From a checkpoint of a small mixture-of-experts model trained on Wikipedia.
Experts: 48 experts in each of 7 layers, 544 squared ReLU neurons an expert, a sigmoid router.
Training: a variant of Muon for the experts, 616M tokens, 4703 steps.
Below are experts of layer 3 (counted from 0) of a mixture-of-experts language model. Rows are named router (the router's row for the expert), up (a neuron's input weights, with its number) and show model dimensions 0-191. Each number is 500 + 25 x the weight over its row's rms, rounded and kept within 0 to 999. Numbers have three digits each.
After each expert's rows: a language model's description of what the expert responds to. This comes from a sample of Wikipedia text that the model never trained on.

# expert 38
router:489508532475537481490543462464511498477493480507515487537474531506523473466476489469479501462509459499492488513507481488493501515554466486531508517469467525414512509465514507543468505486550496459527519463524502522526529511492535513502507491511541511492475516452507520491482512485510524491508485492513518467523531492518563518506517485479534506483519473488527507478500501498482478471497472532505532529482531536491520509521516547465506478492542542509514487516444502478539465508480515510499446505519478463456471469531522500495486469447500522521477499487533460474470524498473499521
up0:430497506518546433494502500492531508492482498529498528537488503538500543518511515554508464518500511438473480485461485461503503499501492483515528496489500562479497500485469493510475500479491498506503489501509550498502484532537491511487477505495532512504532527456467523552470485491479469465511502520487520482480510543478496528514465516486487491508507475545463475487453501494497524429501486515515530521504490476544511486507525523518496458473429486492541526515524517488533505512504488532470503457515483487488490518461509473508552521505550493555518508498500504486501528503460506492
Description: Month names in dates, usually after on or in, such as March 1, 7 December, plus commas and day numbers following them.

# expert 31
router:452449548455498501520508488532452489496484500490494520472515456466517470531512523513473481511531528498524490496504477546530523517497473466479495484473462522504508515486480470498480507514504498443521502498499508514483497504478494549510540479488498528472481510493492507497514478526493561490514532523448504520499453467521481505535502492494528531455522490467508527478515544510499494543511526479536471466512512537506499492470545535481451518518489500485558522488498477540465503469538519465534476510511491473501505520515513489498475486481450506494495488529492495545443518451466471526
up4:501502500547495521521496491494554481514528505487475526464472499540512490490497485509569508439503456472503518493482563520521474482526510472506494512466486536511516496462435529473471542474486495449493486504471513513451510473480490492507517474494536495508521495517488483503503569549500495524484518507484493485509537509482487472523516536493527516464501491538488503505504504546447513510478486563470471510497478506494483556510506522498487457500527515517480479468525468526526527488512527473521524484488538523511479529487525467450487507518503502518510548490458525525491507489501477468
Description: First piece of a capitalized proper name, usually a place or surname, such as Rad in Radnorshire, St, Kh, Ch, Sen, Rut.

# expert 40
router:491534505471482465521540480506495526531473527479477490511481462540494492497507523489508517487515487473498518514478475552499462517493520462503525478458444499548516524557506548540478505516502494524478495503524531510535541480441484530438521475499475513544485499503490498520498481487484556456555487487508512497520487510463506546543498462512501493478477505518509475495464487471512469491505534499528484502491476522530532450525472534485429469501499497522493505454503503492472520470531469520493483517524502510519526512480500522488501517480510500534473473469563503502486509499506504470
up11:525474461458536542475495523495509502491505502498509477502513493458502477485486513496536494485521498488516518534497551524546455464550529476536515489523512486498504490489516497489507498531450489542500466523516498460525507474491488509501499539506554534496493521496539436537501514505491486511498501452519545511485506458586511547504473480485488502484481541460519485533538484477534503517504479483491492523501487506476483485481505502479484489482560467488524485497467452529514510463498508528487503483505532471528500477495524477515489471528573555526506502500462491467497494512515475498
Description: Pipe characters ending name cells in tables like election results, match records and footballer lists, plus some name-initial pieces.

# expert 0
router:474473520459484517495502541497493496519490506514504452503496507505507539525516470466514509474529506496499507489501424550519500533518514498507544530519502533525550506497499489480511492518488443529501480489483471517509503480512493469464528517536505526515541548529497504512498500502469484518497498503497488545490513485475517487461525482517512531436533485523534429514495488487516480483482497485451456517547504527518459532511518477504521492488492523458477510520512486526511506513512492459512455537487480530476521490465501485484516507447520504502574508473543472490530455450487520496
up0:519502527529480489508429495489527460498487521500513511523506505521501484505494488524513511523516511542513550536502492525489490489504478505546498535482475545521497506502488500451475472468519525499507517526471523478470516518508524507522524493455512465511503472529481492492474476508469500457474507503472500502498526484494542474511532500519541537509469507496523492487518517541528508441524533459484487514499483572497491514476525474485552540516559491529492508531526511495521481576472522495503504485511508544583531504501498475481495486481520517519539485505472479538455494461486517492
Description: Capitalized words and word pieces inside titles of songs, films, episodes and brand names, such as Love, Boy, Never, Good.

# expert 1
router:511551467516480490518517471509502480472508479529509455554509547516516527475529489475461488550509510479505482462508496466493551539504510473505471456556487500531482490494490536524496477475481517496454533483485502482488513535518512551489507523521475484491505479488491447480509474515480532475507448501552474482483443510517533493481502475519483546482466510495510508502526534550504501468523500540517465489478497481496497467520503520480539490490464521501495514500520515509531492511499503479505489521481496480487517499462518490506485432516535445468491503579499508504494512500514532537
up0:514494529500504509518467529475497492513481559474528510510503483497567497522519511492447484460472546497503468479483511500470462507525537499516477485533558512514505495473497474475512524512522524476531505490467464522488524502492493527476480520517493520472484473497469505502513495551482527498528536474516483493467489471494484527518503475502465510573513548511493538504469462508499491485487526548494514530522491549555511518521553503489480490464502474495475556499527501450516511503483512559497480492515534546542474504500563482527527477475517482515513476488513513507512493476474505495
Description: Nouns naming a person's office, rank or family role after a, the or his, such as Minister, mayor, son, player.

# expert 27
router:478520471470512525503553541484543512485522518502471476503503508495493519487511521488472540478484510519486524515536521538473486508449492533486480460472521527552533537537497521529470537486502477474530494511492495497490512496521463510481541471517469475541509491499500429524510476441504491470482497536463537508500510490480447483555551478491504493511472488496514518464491460513530484487533489484507537497517514467497505517489515517505473498501538465535502480460498536487521525482488458509494542482474491481507552527479515500517472546522475489508475498496527476497476465555507463506
up0:507507461504507498508505542551520503470496555476502533473491555461496453513490468512497508487475510497507506526518456522519471485466496514513471512493525485494527514488450460495518546469501484535500478475487509469591508486506478492509474521503514522512485493488519484516510511534504533500508526450504484499474526555527526509494522463510438503521500485492482479465453465559478494551520505503470526485510475515492528489544527484507474520509511490478445507496477532514486468491526509497514495492465503520510487527440480487506521555561486488502500526541511490501519514504481485484
Description: Separators between items in tables and lists: pipes, semicolons, colons, dashes and ellipses after names or titles, as in "Brubeck for Blues Suite; Dave".

# expert 22
router:466483466526487504509487574494485494501505500473543525509487479480494504526487510484538511480520512460495484507505545437518521504465489513501469473461528531490520514475490478470513537485484459492515498507487493530473461498479531486494548525505468457465504495492448487423501496535507544489505527537464495499488510469474524532483464510522488500517489446498475494498454515484497498530510479501525519514522484489512498486501474483495537469473529537483528516539506534537472457537527520472498508540482447511516456473518511528557495506548504506525484488499491487488543487518493497513
up0:488480499551529495507493505500532499490495512467527534494530518475488489486505513510505505485518497537473462441472516479573482503481450485484480484472495490527507496471477508437488530501505526482494510470479468503530510515473467499504476489520493514482560471506461528459497456445510524505530488476496496506500511443493510537463485503537507477513508527488511519475439512519468499541524517507507503484513536509486513542527537497501511498510456453492496522471537514479491481513517521477534555506523505517546501504512481479533486451474497463547497504482465515475507552549494495508
Description: Clause-linking words like that, which, when, where, because, plus the second word of infobox field labels like Time zone, Media type.

# expert 46
router:531448508482487546542495504550477535540485495495517481494497483502534522531515515483484470541542531513481520482506500510482458524477516540477501459537484534533508518475528478527494542496523464523484468527503529511469492497507492515500499520548474525488481541510504533472538486498460488458538485517475476539503526489470468529519500534532522519476481483528511462504505535454530476529493545501514528534537467503494501474528466462465464507485530526512522482486494499532505519494522513463519487526495527477503481467541478447471484544506489479481484477470528484510527508500479494528
up0:507515494549510487500534510464461445523514507513483484494481531518501480475464486516465524523509464497498461507499478510506488505499518520524520509452490437527509524505489538503523484530522518521489490493455490483536517510459475499533484522539524536499486479472502485506504478506509540521522504448524501470476516509499495500497520486527457529497507558480506536485501478517487479539487539474517468492518550514502466512492480515499537501540434463491504538468488509512517485510471466500480541460508484459484507531482517531513514525493500428559541525484519513529512494493564493480
Description: Single capital letters and short abbreviations in tables, such as D, F, DF, MF, CR, plus scattered mid-sentence words.

# expert 16
router:510470482514501501514476493520501506549457479486478501427506478471500504494464522498473506523528523507480500477536492524492454505468509494470549503496552518539472444458509479516484499472506468492509478494534509476534482517485472524484513492548500492519489550479523524463542485491501509470560510533463463519519472511483474525555499491512503487496487473524463471495488487481537513521524541481500541531518489511500539463518464484438483473510516528474523472515489483519528518514484504475494458527514478477504513486537490454501478546533448478533495482501525516507490525507489501504
up0:436543481531448433528477498508476495533500492501479499495508498467499487511495497497490504527523511495496475512523512522516523496526490516469458472485524523538472514501527557475473523491497497552485510501484509481550520517508541488474523469499494512524483458511500490501508515491505501505486533502521496497511466483508517495496496526500478515493493521495505498451516487551474516495511518500502510452480520540480401472473470499516509484565483503493497481483542494493521465544550519487504502502497504493547541513491533491511457490522458502488520493498476449523486537430484542518
Description: Commas ending a clause or introductory phrase before and, but, which or a subject, like "bestseller, and" and "by the 1600s,".

# expert 28
router:539481511487503516540525470528473518516500507512511518461503514532480532491515481480516502520437558500493515471530486476467522505512475541501526500526489503464539541480485560432512492484515505522464499472447501497469514495528448434510465504519513484495468515484463487480485513463519515495482517496519550500524483512498533479523500480532500475494500497487471489478543490521483526494491514519538522510544502461492485481470522483539452479472523482427495510496537525509527522493523485563488498475465522498476496503499522532516478486525507488479463505501497503546518476511482498481
up0:545507520477488506470534470491484543524514487492408511508560495549467470464530510497500486521518524471507469489501487456517486460459532519504533494509510495530508527518504538479531504493521506491539530479519483545557482473492504492481500499470533512501509469471517508551496492482501487510498477526453508541495511509488503509482458499467475560531479512485496570508480470491509490524510517513506481521533539455524505458454493497531505500509470482501547497499487470513523536474480527487486494447471472490520456500510506493510511494449490533487487513504515510482472508509512477486
Description: Number tokens like 100, 500, 188 in tables, weights, coordinates, chart positions, ISBNs and population figures.

# expert 26
router:455495527534485496498494519499520493527492504529495489529515483504502487501506542536492524522462474532519497563520530440506511527479453472494461489525522492509504482529525513463492509499476511534501458484488473500505460472534487480499533512457499471512487459509479520484502537478522529552462447541487524445510507507503490519454532510464521495510504480472513505454489503494517522513434485542506514477513496499470517469468484546526493496457497534500468503483531552497495517451516490564502489488485519482489521512503556524546529465490499488503470481515481502506499530505479515488
up0:496478503501498507509476450516557462482508517509547487511498454475489492487490512541494530517483522544521505534500467477463531528515518508491476485509515522515476488512477477536506472506477550476521487386477493472478465472517498527511528519518515473495497497474493517482440457503520486522428484509468539482554531477497517506515485484506495494503458520552479496544501484489441488487478498495490482511495507477480497520543501505489496524497450483525449517515523498508487515484506517513515502519499478538526515528513500522478443499497538482509510516498539492486475514487502470478
Description: Byte pieces of Thai, Arabic and Chinese characters and accented romanization letters such as ā, á, ə, ı.

# expert 21
router:521482475479469499519493508480505472512518460469482488543509465508489512518507506500460459509492488483466524509509495509473521516496483539493466491538452517529525556499516459521487462484535513497520519534493509534505500517516515542512537476500490509486493463554520504493526459550489542467528487526484481502476504509515466514497526498432477497499474510524508474497488531456490516491482511456478481529464494444512535530505467454501538523494515477523465487490531479489555481534462471504508504535486526506536486477526478501513508497512454461467489500493483499471552521447490468474
up0:520481465500478462489482525545498535519495496534496541504466528490468528502512502502486489479488493499523488479477478498486490427501492512559466491542517489503501513505509453465518521500507502452494523489499458455498474456491471531532529503537538490497488503488474519451503504553475537479484543501539481466513505486510475494538486526498426522509536475507510494488432557492510474499492484502506517489503539492528518463499502524525466536481499500492457532471545510490495535504480496484497483504491469512467497508506499524497513493481466506515462565491447482486527496483486477479
Description: Middle pieces of technical, chemical and taxonomic words, such as at-or-vastatin, at-om, pelv-ic, Mim-oco-edomea.

# expert 36
router:491485533483477489499489458521469459468493477481524512511481471516410511482492502485493469514534487547502519493466545537482481473496450529473492476487497494524491528482494485508493498482538500550530488493481458540491507512529546536508528497495547505536496478508530499474516510494484507474514489501533442499438482487499521475503530475501536501500503485533502458490538489493502517445531497539444483519507517499521524520498464496498497488555522504488508475486540532513492500545466520504485482508496494537560515481513473474486467522489507504552539500492531470476483530503492520493
up0:523492507501535522543506490515538433490521485501494497529473506503496477456492470484507486497511509490503502510486504519506482511479451477496517522477480512473509494497500456536521510522522524529558499478479475501515478533513511482510552494511502477530500535516501501494494538492538511544484503487524553463521495491472522496489454531489518505443470477518500501528481493480496516526509406451526481465483490484522514466545482510501507510481522522511493474505505514485512515484490515461505512502495506479485514547492542479468496519482501488519447504480398454463487514516537513453
Description: Capitalized words in organization, media and award names, such as Game Machine, Billboard, Nintendo, Star, World, Best.

# expert 4
router:510522484472478503515505495456488508501454538489463507513473486519516482501531506512500474509529497490501523502496464513526501491461545480473494501430497508511504463482495481505493494483435514502482521497471497489503477486471503529485478562523509526501510473511508489491490547492470481506494482418538469515531507510527472534517490496459503463508522454489487517474487484469564509507489462527539523522480511510511491530470499525549496477529519531490544464477481507490515503519521526477525484521491514499486469518509505510531536505471569537530518526544518460482493511542459523455
up8:508501504500521479492466498399519524476494498514503526496505506478526488485447509504470471542538496478478508479507533482536491510483491438482479489479506530441506482470537487525509519496488472493480491504497467522445486526515529538524472530527542501512483525457533506558531512512499475504518519524508512477536486509492491476543479494494465505494485462514519509495433504468506500489470485539454512487472503474541489535504498490516462531497495497461539484506481518457497521505487487519490527501520441481509545504493509512512540499476499512494517514469446547490474494471519489508
Description: Past participles and predicate adjectives right after was, is, were or been, such as died, located, known, released, able.

# expert 25
router:535447475485515501513455535555465524500495484492487485475507507486513503538493517527532469526521503472497509478506469528514448500507534511494530493518520519504465508488513479526511517495504477490498460556533536471487510511473490522490468490498488517504494508484508545491513497489485474470544505489472501540485523490500470537493487558508518531496475519541489483538482507449492544487525525448489483525495467534540489466496524417496521517536505471507507481528494472514476503489511497450504494542515551504535475478534458437447508522501483496473502476478522518490514514471515507497
up4:448466497510481556457469497484503461507533523483514481497528501463490493519517463500494530488514505516498464495469531488510497454549443495505485540494484512486463507504445479516510530499518520495459471523501488516501503485483476515503449524439514454501508464451531500482502486499545488507495471497501533504507502498516511513536482498464527495487525472473495485478476517499531514478530530516498476488496491518510467508544497546538515520509494519555532507508556459533523515487465513515527589509467455483500517486518520510496491527463487467454480521517468495497513483504508505504
Description: Line breaks, table bars, list hyphens and opening brackets or quotes that start list entries, citations and table cells.

# expert 14
router:568496491474455507524497530484498478494562470499514500533511502500500505514496530487469466535482473468462521547528493480465504507471476551457476527555449506506490493509538445516520478464524517507504484514474504525510472525503516545504525520501493517505524511541472491494539476511501532470515473470493489476519499489486535487468535488493454441489461480482515484493534510533501490508487520523476487508463504452502503503539498510493551509453515494500457492493530497444552468524465510469501543499500511512510479498503480479490503496515470497502494479541477503486554517498516478477
up0:478488466496504481484463520497487513481487478495501559535513486498495519514517497503473497489492513492484445489477497504486467526466513454527486486500473468504490532567514553514502489502504487480504521503504471508509499505505520497514493509476508475504482487508431488481511501503555512519463514429480469531506489518479524494508498490491506532564489534462502521484504490532479494534481463531535488514484514495533559526515481466489574505472512492549485494528497487516507509539499508500492491502479460489476509504484481506567508524441547474511503454491477467489555520482508558493
Description: Word-final noun-forming suffix pieces completing longer words, such as -ation, -ization, -ity, -ment, -osis, -ance.

# expert 44
router:522453508477480543543493494540475528544479494492521482498484478500524516523514511468481471535539533522475519485508503500478457526469510545470497453527477528539513515461527470520490537492525463531482475519486517516463494489510493508501485522548474517481479538505505536466535473501459486459532474518475475534507522484463471525525501525531522517479481479513518460486500535453530468522493539505515527533539469497487504482525457474464459512477530533505526485477486502526512520495519520465515490514485519475493478470533482455471481541502491477480481477474525472503521511491473485529
up0:469505506526506497486502486500497508501522492517450482535483557498505511532454472475532486490508495504495527451524509522514503482479474494463518511527496515500520485473497500501462505519516554511505476495488516451501512517560503536472494473468517532525545531475513503525521511490487509544513538447476473491559474507536530506600493514473478511476506496491527480472485510519479464503491488531488496506487501538488485480530472509481466515532481482455532493447527500490479501480515463478518511506510471524517495531496466551490543487483522499523490559530504499528528493533513504547
Description: was, the, with, plus adjectives and word pieces inside phrases, like Soviet, political, Vertical, youth, University.

# expert 39
router:523431467489492518515473539551505524504484499494494505461520497504519493542486527490524468533542507499504510485507486502505446484489511531495530476540496509504456474479523477526493522491510464520471479530541528480469524487486495540479494498515491476497508535486485517492507495486482482489549509497445511543508545493479465536495498558522517539476496504537487471511502520433502509498508541475502495512506479539507491472497506433485499501503512461511489478518506468520472518499506488448516486539521545501517479498530463446430503529498492488461491475467541515484541498507519506507
up4:451471509478515498480498532492544469516508491487501525473504471537517506503488521512539491486525541541525476502512522486541531494544523511493500500518502466485491474510478504448499491530555499531489497525479472486492496455523482525527555537530547506521482502477488513497502527569472471506496495503507493466486481485498491533448525509488477550522517523538497523507511491507485513457515516475500468536514496477483525472466484494496543479539525519483534516532476479456491460522504488529514488503535494491518504536432522467456518457475523510505494513511525489496453537494479456539
Description: Abstract nouns right after an article and before of or a comma, such as distinction, responsibility, expansion, success, record, role.

# expert 45
router:495493489494491537521517547489484520470483484474527489506476477536462536489510470538500485540532477464520518519532467460525500517568473495449516488488482506513503496497503496532489535516458463502492500540537503528454465460522537546533479508466500455439510522489512490524517496510469542517528567531536509487511518529487496481498470435491481498498494500489468510474522505458481502534484493477515469522502496503503492528470487463494506484487478496508489497480483501510521528481495559477500534529513473505532516512483497500481457528471493492452502519511524510517458497537509452510
up0:518484486501506496508484509542526478513493495527513498535568478529500500450515533485476521524511498510470512489516513500500512464555497483472519482478494493501474511510520512540488487524506492496496506484486535509555558470482508482535480466501479506492517531483487454580493540520478501531500507502474494512507505489470464455503478484507493475501543489533520488525522523482521516478519530467448482460464511560536510509530514464497523475477439504507446518483499481489490479465511509524497540554519488509510504531487454492526494502515486497480497519501497540504585493522483512521
Description: Nouns after at the or in the naming a position, part or area, such as front, head, foot, center, coast, time.

# expert 43
router:478445482490497519475521526516445516500492528469459505510477486466508513509507515539512516533515528538479492536519420550483477530529532499480503494492508466515511538495466521518473534471497496518464485529482521475481457484456535498472520539529536533481503505493537496495521497498456523494510529451499441492448532496513524513509482488490508497519507508487482480514492540456442506548549507490509529477520502485475500505546521456521531477508467491518521497475522530497487492509487502505474490492513487494525473454509471519510474461526470485503547485521516497487471515515485472515
up0:514475503494498456479488523484528482496472485531467501466495509517504511506492497487488485446492530443492474543482476514493493477513541492505509498511512453533473502454467535528483490499526535457509550506503501471510531558491554457510482463500519492471530506524502493505483482472517491536540495504520505502462498531464495528495506500510554523512517515510521484522462443450466508532531465470523530514469460438553499507567531473524479480506510512470493487462467499534502479488539518539539498503487493514519488471496485499487494509498534494499520497522498533475469519506529494503
Description: Word pieces inside French, Spanish, Italian and Portuguese names and places, such as Mont in Montérégie, Ven, Vill, Sant, Crist.

# expert 41
router:501492511486494534529553534527484530515539478509456485474508460486502515530508530518504488525504515461460502457491518510513454526462528553442534461460512512527505499484516510506497510514537497512487470537514515514526495483462493554488519479538497490483517482493504479488487473484469482440552493544479477518500521509468497538543510540503493498510493510480535480503506509439507460489532508486500526467512477508524492504538491498476498491493521500493504505494498530500524484488528475485509522515515508558502498474542444444439479519516467466507476488501533480527511475461499517529
up0:480521507516509483480494515466440491490482502492496504521502478515520492513519500499506491500512514499530534471497507490554498482529509478481555508482494500500483475452488533507520520482487535511514624468480500457522484472505518480452493507438545485477488476542486498546500505515518491523505512517494514500524478491518508470514485483498511449517556471491509487488495491506479469525508485520530494525473520474483478493482511468504531508492456525498449500546519513476536505496505483533505501519504547510443471481527475535521503501492530490512529508495496506561492450490484453543
Description: Periods ending the first sentence of an article or any sentence, including ". and )., plus periods inside decimals and URLs.

# expert 7
router:493508480475499526511534497440495498500460533483514519551500491464532481503505505505457479509507490563502481487506525516501523497491480463489523489548478516507516507425483503527544493478510462494540525475491451525492502494510490494516494496505477479495539501489472498505492516558560496484469521556506490509515494530485510507513507461543467506484473498543490494465484490495473500474517513565516522520507547524478544484523510569464435524505501519509487498485512484517507483441535485503536533477473509454503512491500487518499482485498506476484534490497473472490524471517471523530
up4:472504549458538520501479493474549495470475479486507481485519500468531457508499474488521482520495494514476508501489519492552519525508491500521513487518504460483556481525501478523545459498526543507492495495497461512502515505472511522531486494520513518510477487529460509501492498479506512477535529494492500482494522528485500503557479543530464485468522496496479503500448490479486508506427544533511500442522480533511545466491509509516539497516495495475547545478478483457501473530506483521503527484535506482499506501471495478560491481527455454527462496557525510541515502506510492450
Description: Indefinite articles and quantifier determiners opening a noun phrase, mostly a and an, also one, another, any, every, no.

# expert 23
router:477489502523515509515502520562476502538484472456500512500493472483517514512509507473512467538475491474469520528529481480466462471435533564484498501502503542505517456497538509519481537501483536513513454521543529487488464503478563559500530515501464477477510520490504516497485491526473504434539502544475531525511540484500503516534497539501495514457490509521510485515496540525507489495518527451480507505489465565503502516522471480493475492492519537530509477491489470519512488473514514480483491510484510501480490478525442450467482532479491495468476489498501503465505472516504503506
up4:507560489516525487527491448473504499502537472500470482518490480479447485425516467505490507506508526528475524454470495487502483509476521544502485524493478500485480477481505533488494478490492513508513447524529466516487484501492500504511529476491472456508543497490482503515470503496520512498501478511486516479499502487517465470546488458497487505511456480527524543500473524494542490472529547473541526487484515455486512497478493535508468489504501504499515504543573488464502519496513497459463487415505452513475552518454506460511501475488477534483506534495492500508490516514506486549
Description: First digit of numbers in tables and scores, especially 1 or 0 before a dash, decimal point or comma, as in 1–0, 1.000, 1,027.

# expert 10
router:514439478487494491540473526562491528527489484475478488480512498496513510532491521506523480534517499473483513479511472517503455498485526515498535477552500512499460492466523494518505512487521470486495472537527519479488517513493464514490496519500477509504503509479518531479520486474482471470542509492472514554487542497504465547498481553502531550501483518523477483515488516452513519495517527461484493533508463521532504460517495419504507531519512502507505488514495462520474521486489484452491472542507541506535473472533463427438509541509494480481497475469525500489529522493503510508
up0:495535485531487465483475485467522455440510507481498521490496452499488508491542445519524535507525530509508516490526530459493506522488468492523495504505512527478469516534490506528490469494519512441531542467471505492473500497509464552511536525524490550526486477498508465501516502510491480519495482493533464488504514492526439496512490478518457546521558470506478489448531477508520503468532503491511525478500490494491480481527515513490470513552523521486486532471544511517504534484513460493488474473553505507510470543489491483484530463485434506501504535486523486538500497514529516507
Description: The word the, mostly after prepositions or commas mid-sentence, as in of the, for the, with the.

# expert 24
router:531486523475494499495503540480527520501532513479560511496520483475529494491501463464467487492529489536488495512437508492509467482465496509507526505495451504509506474514496465484524514488519548506501470508488505496503481499500490535432505480477489548482473534501457530514520483529526477506480499467533481556497481508499503464529524478528482513540496457484533518548525456507467490539474532536494517460492471480489533498559479551492488488469494516454500478479528472502483525492522518512541540478525483505472513503526486503518526539475490496493531481472454514549484511523486467527
up0:457505536492559464528538557495484519492497503532497508516523472487479448485474523481510485496506514468522507524484479496525470509523509487549539477500507506509522463438517488523536512489510533474498487517514421472524486488492519475509509538527487531496485495504492521523481522501491500487516490458467482529476532500447524479517521514505493485500493476525479505511542511492492498504500507507494492504480506546495500490486547496492508492462493514505507455477560486470489501521490530494548488486532491519513522494449489474469535541556506509492504540529499459463539494499574445496
Description: Plural nouns and plural suffixes in general prose, such as results, services, events, records, titles, often followed by of.

# expert 47
router:526438468482520500517459532559477524495497481496492491464516510485502499533496521529534466525521499469494504482507458534506448499505527517500529489525516517505468510482511469536503504486505485496499468556540536470495517507473487517487471482495491511499497507490513537493507499484480478471545506492476500547489530496502470533486477558519520528490471525545490491536475505462495535488521516452497483531494472533543478461493519423505525515536505473506499481525486470509476509492507499460505489542514558510532477480531457444445506525503478494473512477471525513485515517476522505494
up8:500529484517522526479534494503554517474473543525478512505515536517468513509478475553525548479450503478474434473513502502475532525500466522489491472471513519492522503484497544500510535521489523534534516492522524458513487525479519480491472504503489528514517483497497506514497549515562521530502501512488568533483486485484505539507496475466529500512488501491482503489504498492481527468489559483476538454492499505498507508515493478529497540492499505533487506513488487460495416514481515484457497480467501562522541494511528507487473488513494491493496486516442487511542495504539479546
Description: Paragraph-ending breaks, row-starting pipes and list dashes in election and government tables, plus clause openers In and While.

# expert 32
router:524441478490514515524468517568471528512487484491491487469514500493508508537492523512524469530528512477492511476505470525502448512495530537494532480532508514514473495478519484527501519489508467507493460547536534476482517509480482520490469503514487514497495511486516533482516489483477480459549502501465494537493541492483467540508483558516520534482477519544488482523487517446509521501507532456498499531510466530530483462511503418493514521524509489505507471519492474518484513491508496454501495538509553502524470468535462436442490538499487488480497474471529508491526507484507504503
up11:506510533504524519522544519482509482476511488456484529483500535506514485528460499510490470490481501448508514504494522519487559486511540497517491491483511503468495535468483490445521514485479500502552483509467490525545535474511499516492512502503562473489538513506514486501483503514525459459524489527503505523491482526519479489468470510504482497482492532511470486508499506474436490457501481492487447510490474510464461490511496483499559506461487466512525494489475476484504401513558481538458499498493510472504485481545561527488480476498524452483505468530519503472491495495491514485
Description: Spaces, table pipes and year pieces like 200 or 199 before numbers, plus adjectives like weekly, digital, solo, weighted.

# expert 2
router:525505502498464513498555473498478491482496502493477495473494516536512483520529525482510508481474515558518483525494539486511522472475454459522445538480512482502500471486510522507537464475523511526571514525534496506514512503514511506512517495520475511474464511509484488516521515493506489521438515515483499492487532501518516471472453477531527493459476526512529484496470500523525472512485471511515485529510478495458518483513509525496480447501505531531525496523460465484507492461481529493480508424495531494446511518439486506505485482511481522578513504508483469570497483503486480516
up0:481542485529527498495523520491491447493483525466445487519543531537510523473474515482523496495483516504510464513500508522533504501488471489484512550488510519479499473453527512535495488521522508541503537460457548503472555511460493463543485513499496486482496483528511477505519490480496482536452528494509496500503503492502486507493525468501460492513526543503528491469477522519505513509513486496516495510507475466506480469513510472499499510469517507516497473518446510509565454494459528464458484476517542543476602496514505483522502478481478482533529517540490497469516514533483479506
Description: Short capitalized word-starts and particles opening foreign or surname words, such as de, Mc, Le, El, La, Al, Re.

# expert 11
router:528438469481523505516460531557476524497494481495493488466511507487504502536493520527533468524524502470495506479507461534505449500501525521500529487526516516507468510480511472532505507486506484498498467555541534469496517508472487516488472484496491514499498507492514539493509497484481482471548507493474504543490529495498473534489476562514521527490470525543488493537477505459496538489521517453499483527496469535544478458494515419504524516536505475510503481525487471511478506492509496457503490542513555512533478481530461439444503526502476495474512477472523512486514515476524507493
up0:468487510487542507467482510494515551503503504507486524460531517513506482522541435535530491465575492486529481517495515493496460491518523515531539496515501511458497503489524506532561493503490541500528514503499518507496501520501498522505529520492547481533598514504503501494471515463555530505516501545496504483497504517510499479480479479486513516502492513484449505544479465510463507488490459512466465489483551476525515491525531487505510477501544488520502503510542505520493519524532488476526511455546499499517557491478509509481488492499510461506503544511509543508501507493516560487
Description: Line breaks, pipes, dashes and closing parentheses that end table rows, list items and section headings, in tracklists, rosters and census tables; also during.

# expert 34
router:530507508476505484495502526524526487513544500522542510497524482493506502502485432475456486494518501520498500501455515510502477482472502511476503514511461524537510500541503497482521484514509558502476498500471494505493509494510487495437525486466464550470492528494469502497521477494492483481474483475540451556458458512512490436505520491526499542522479492487525519519523452498454499511498520524509506468527467479530485494548477544481484486469507549449523472489522453485516530513513522523555541497508480499470516490511484537489509514493501475494551489473469517562479512504481495530
up0:452515458504471505499528467486526464453513516503522490533522464533519523489499477536517472498521492463516512531458490509605496502496501505492499464485503513504477467497460531523502511508487499516480483460511418496497505483517501522481481522473545485523535468529453507498443515476487519487474467541524497471527529519477497501529481504482470516479536461520523494521518497513505498502493500516505512499501528454517474541492487457482503497494493539477551472490561478513494513522536490521510513513506520537499524468502481481534501523481481495490524455501455547481519506496498487504
Description: Plural nouns and plural suffixes for groups of people, such as people, children, women, players, -ians, -ers.

# expert 18
router:553462523457516525531494485543466495510501488500509499459479501444529500492495467520518479531500493502511498500526444490482454518481528541465536527508474510499487475504513518520510546524533458500495473507503543488475544511490481507519483527501505482505497520469488491474521478472510464494513511494476480515512564527485478487482493588478541513491512469529502479513467486477490486509486510495496513502500482505526527489535549487464495520505489471465497497500494476517490521474507520491527486547501545466499483476576478502488496540502497555501501497435535480464533517480456497496
up0:502524517470576507524469505467541519433523509523514491505467489503474491503515521523494491501518508526566474470480466512531509500507508516495486543516458496501509462471491488537448487487500488493519496542506502493487492466511528478498432451480474476503513510495530453523515481507493459521487486503488479481487518496500467491503487507512513477451556495455518553511480515507528495489507493540510516513425568499512483506487483508490547481476464497546486490492557536533474499490502501550493517524496525532494470524539514497514483469498520487501512484501471504510511511489471505480
Description: City, state and country names after in, of, New or United, such as York, Ohio, Chicago, England, Edinburgh.

# expert 33
router:488523494481472488444541482521520482529478540497516459506481487517497505467510482454530513488512482529474483500509505493490500479498509477521475472519523520513506530505498504489507530524507491480516532478464509529493515516526492464516529451515515510497468513512542539508531478500488484495477500529519472477487444530465512483495549482498492483521499481517509525528526527567503468511458498507504503510509522475452489557494455570469487527503480508538498528484465539490522498501492530496482514483511477471477489488450570542553483543493520512522471548548483486503467491498492489460
up4:523501507467498527480536553503488465420459484542433536492497525510513504494487523508545515506501499497490526534496483484510489506528466506501501469513491473510513506551502466538478495536506494500507484481495439535482498492448483517483526476511485468501547457514479417500515509509478503471520501546503529452473493508492527496507499498501508497532489466497539510506509489482503548493513494517502508483494518532469529484504502481480477487547490452472516527499555500497493491493529543563509479526479509509485507474480521483504477503521487508511495566474499467526535513453518500506
Description: Conjunctions joining words or clauses, mostly and, also or, but, nor, &, except, especially.

# expert 35
router:516484507476474555546521497518496527549494491505529473512492477491534529510527512449463490530531529527482511484498513495475471525453491522471475462521469529531523516473509462518489557484516471535492483493479511541466473488513504496496514528559479510498478542506493521474535464514462486472507485535495467503502512494468479510514517502525517504478495470500526461476501533482526461537467536534514536522551479496472530494536455521464452483458524545509528495466491523520536511503515526481524488499474491465483486473520498478499472535491481476488478480488517474513493499519467473536
up0:540518493472514481487480503517500489490501515504525505503485451479470471492476503547535531479479506468495419476476508492469487511493521513473476487482509485479493490464472502404541504497457493503469514543498510419476472498507484484509477513525503511517465461502485469479518521530452492514511513482510497492481472509514518471519505520486432489490486506471499474515547476515493522504518485435494538487495485470470508497508478483503487450529500527493487452503507491526550509508487534509454509509512496492497526516502485471493484490493500538472477485522475521470497540471512545449
Description: Sentence-opening The and Some, plus was and is, in geographic or descriptive articles; also odd fragments like MPC and the 1 of 1/2.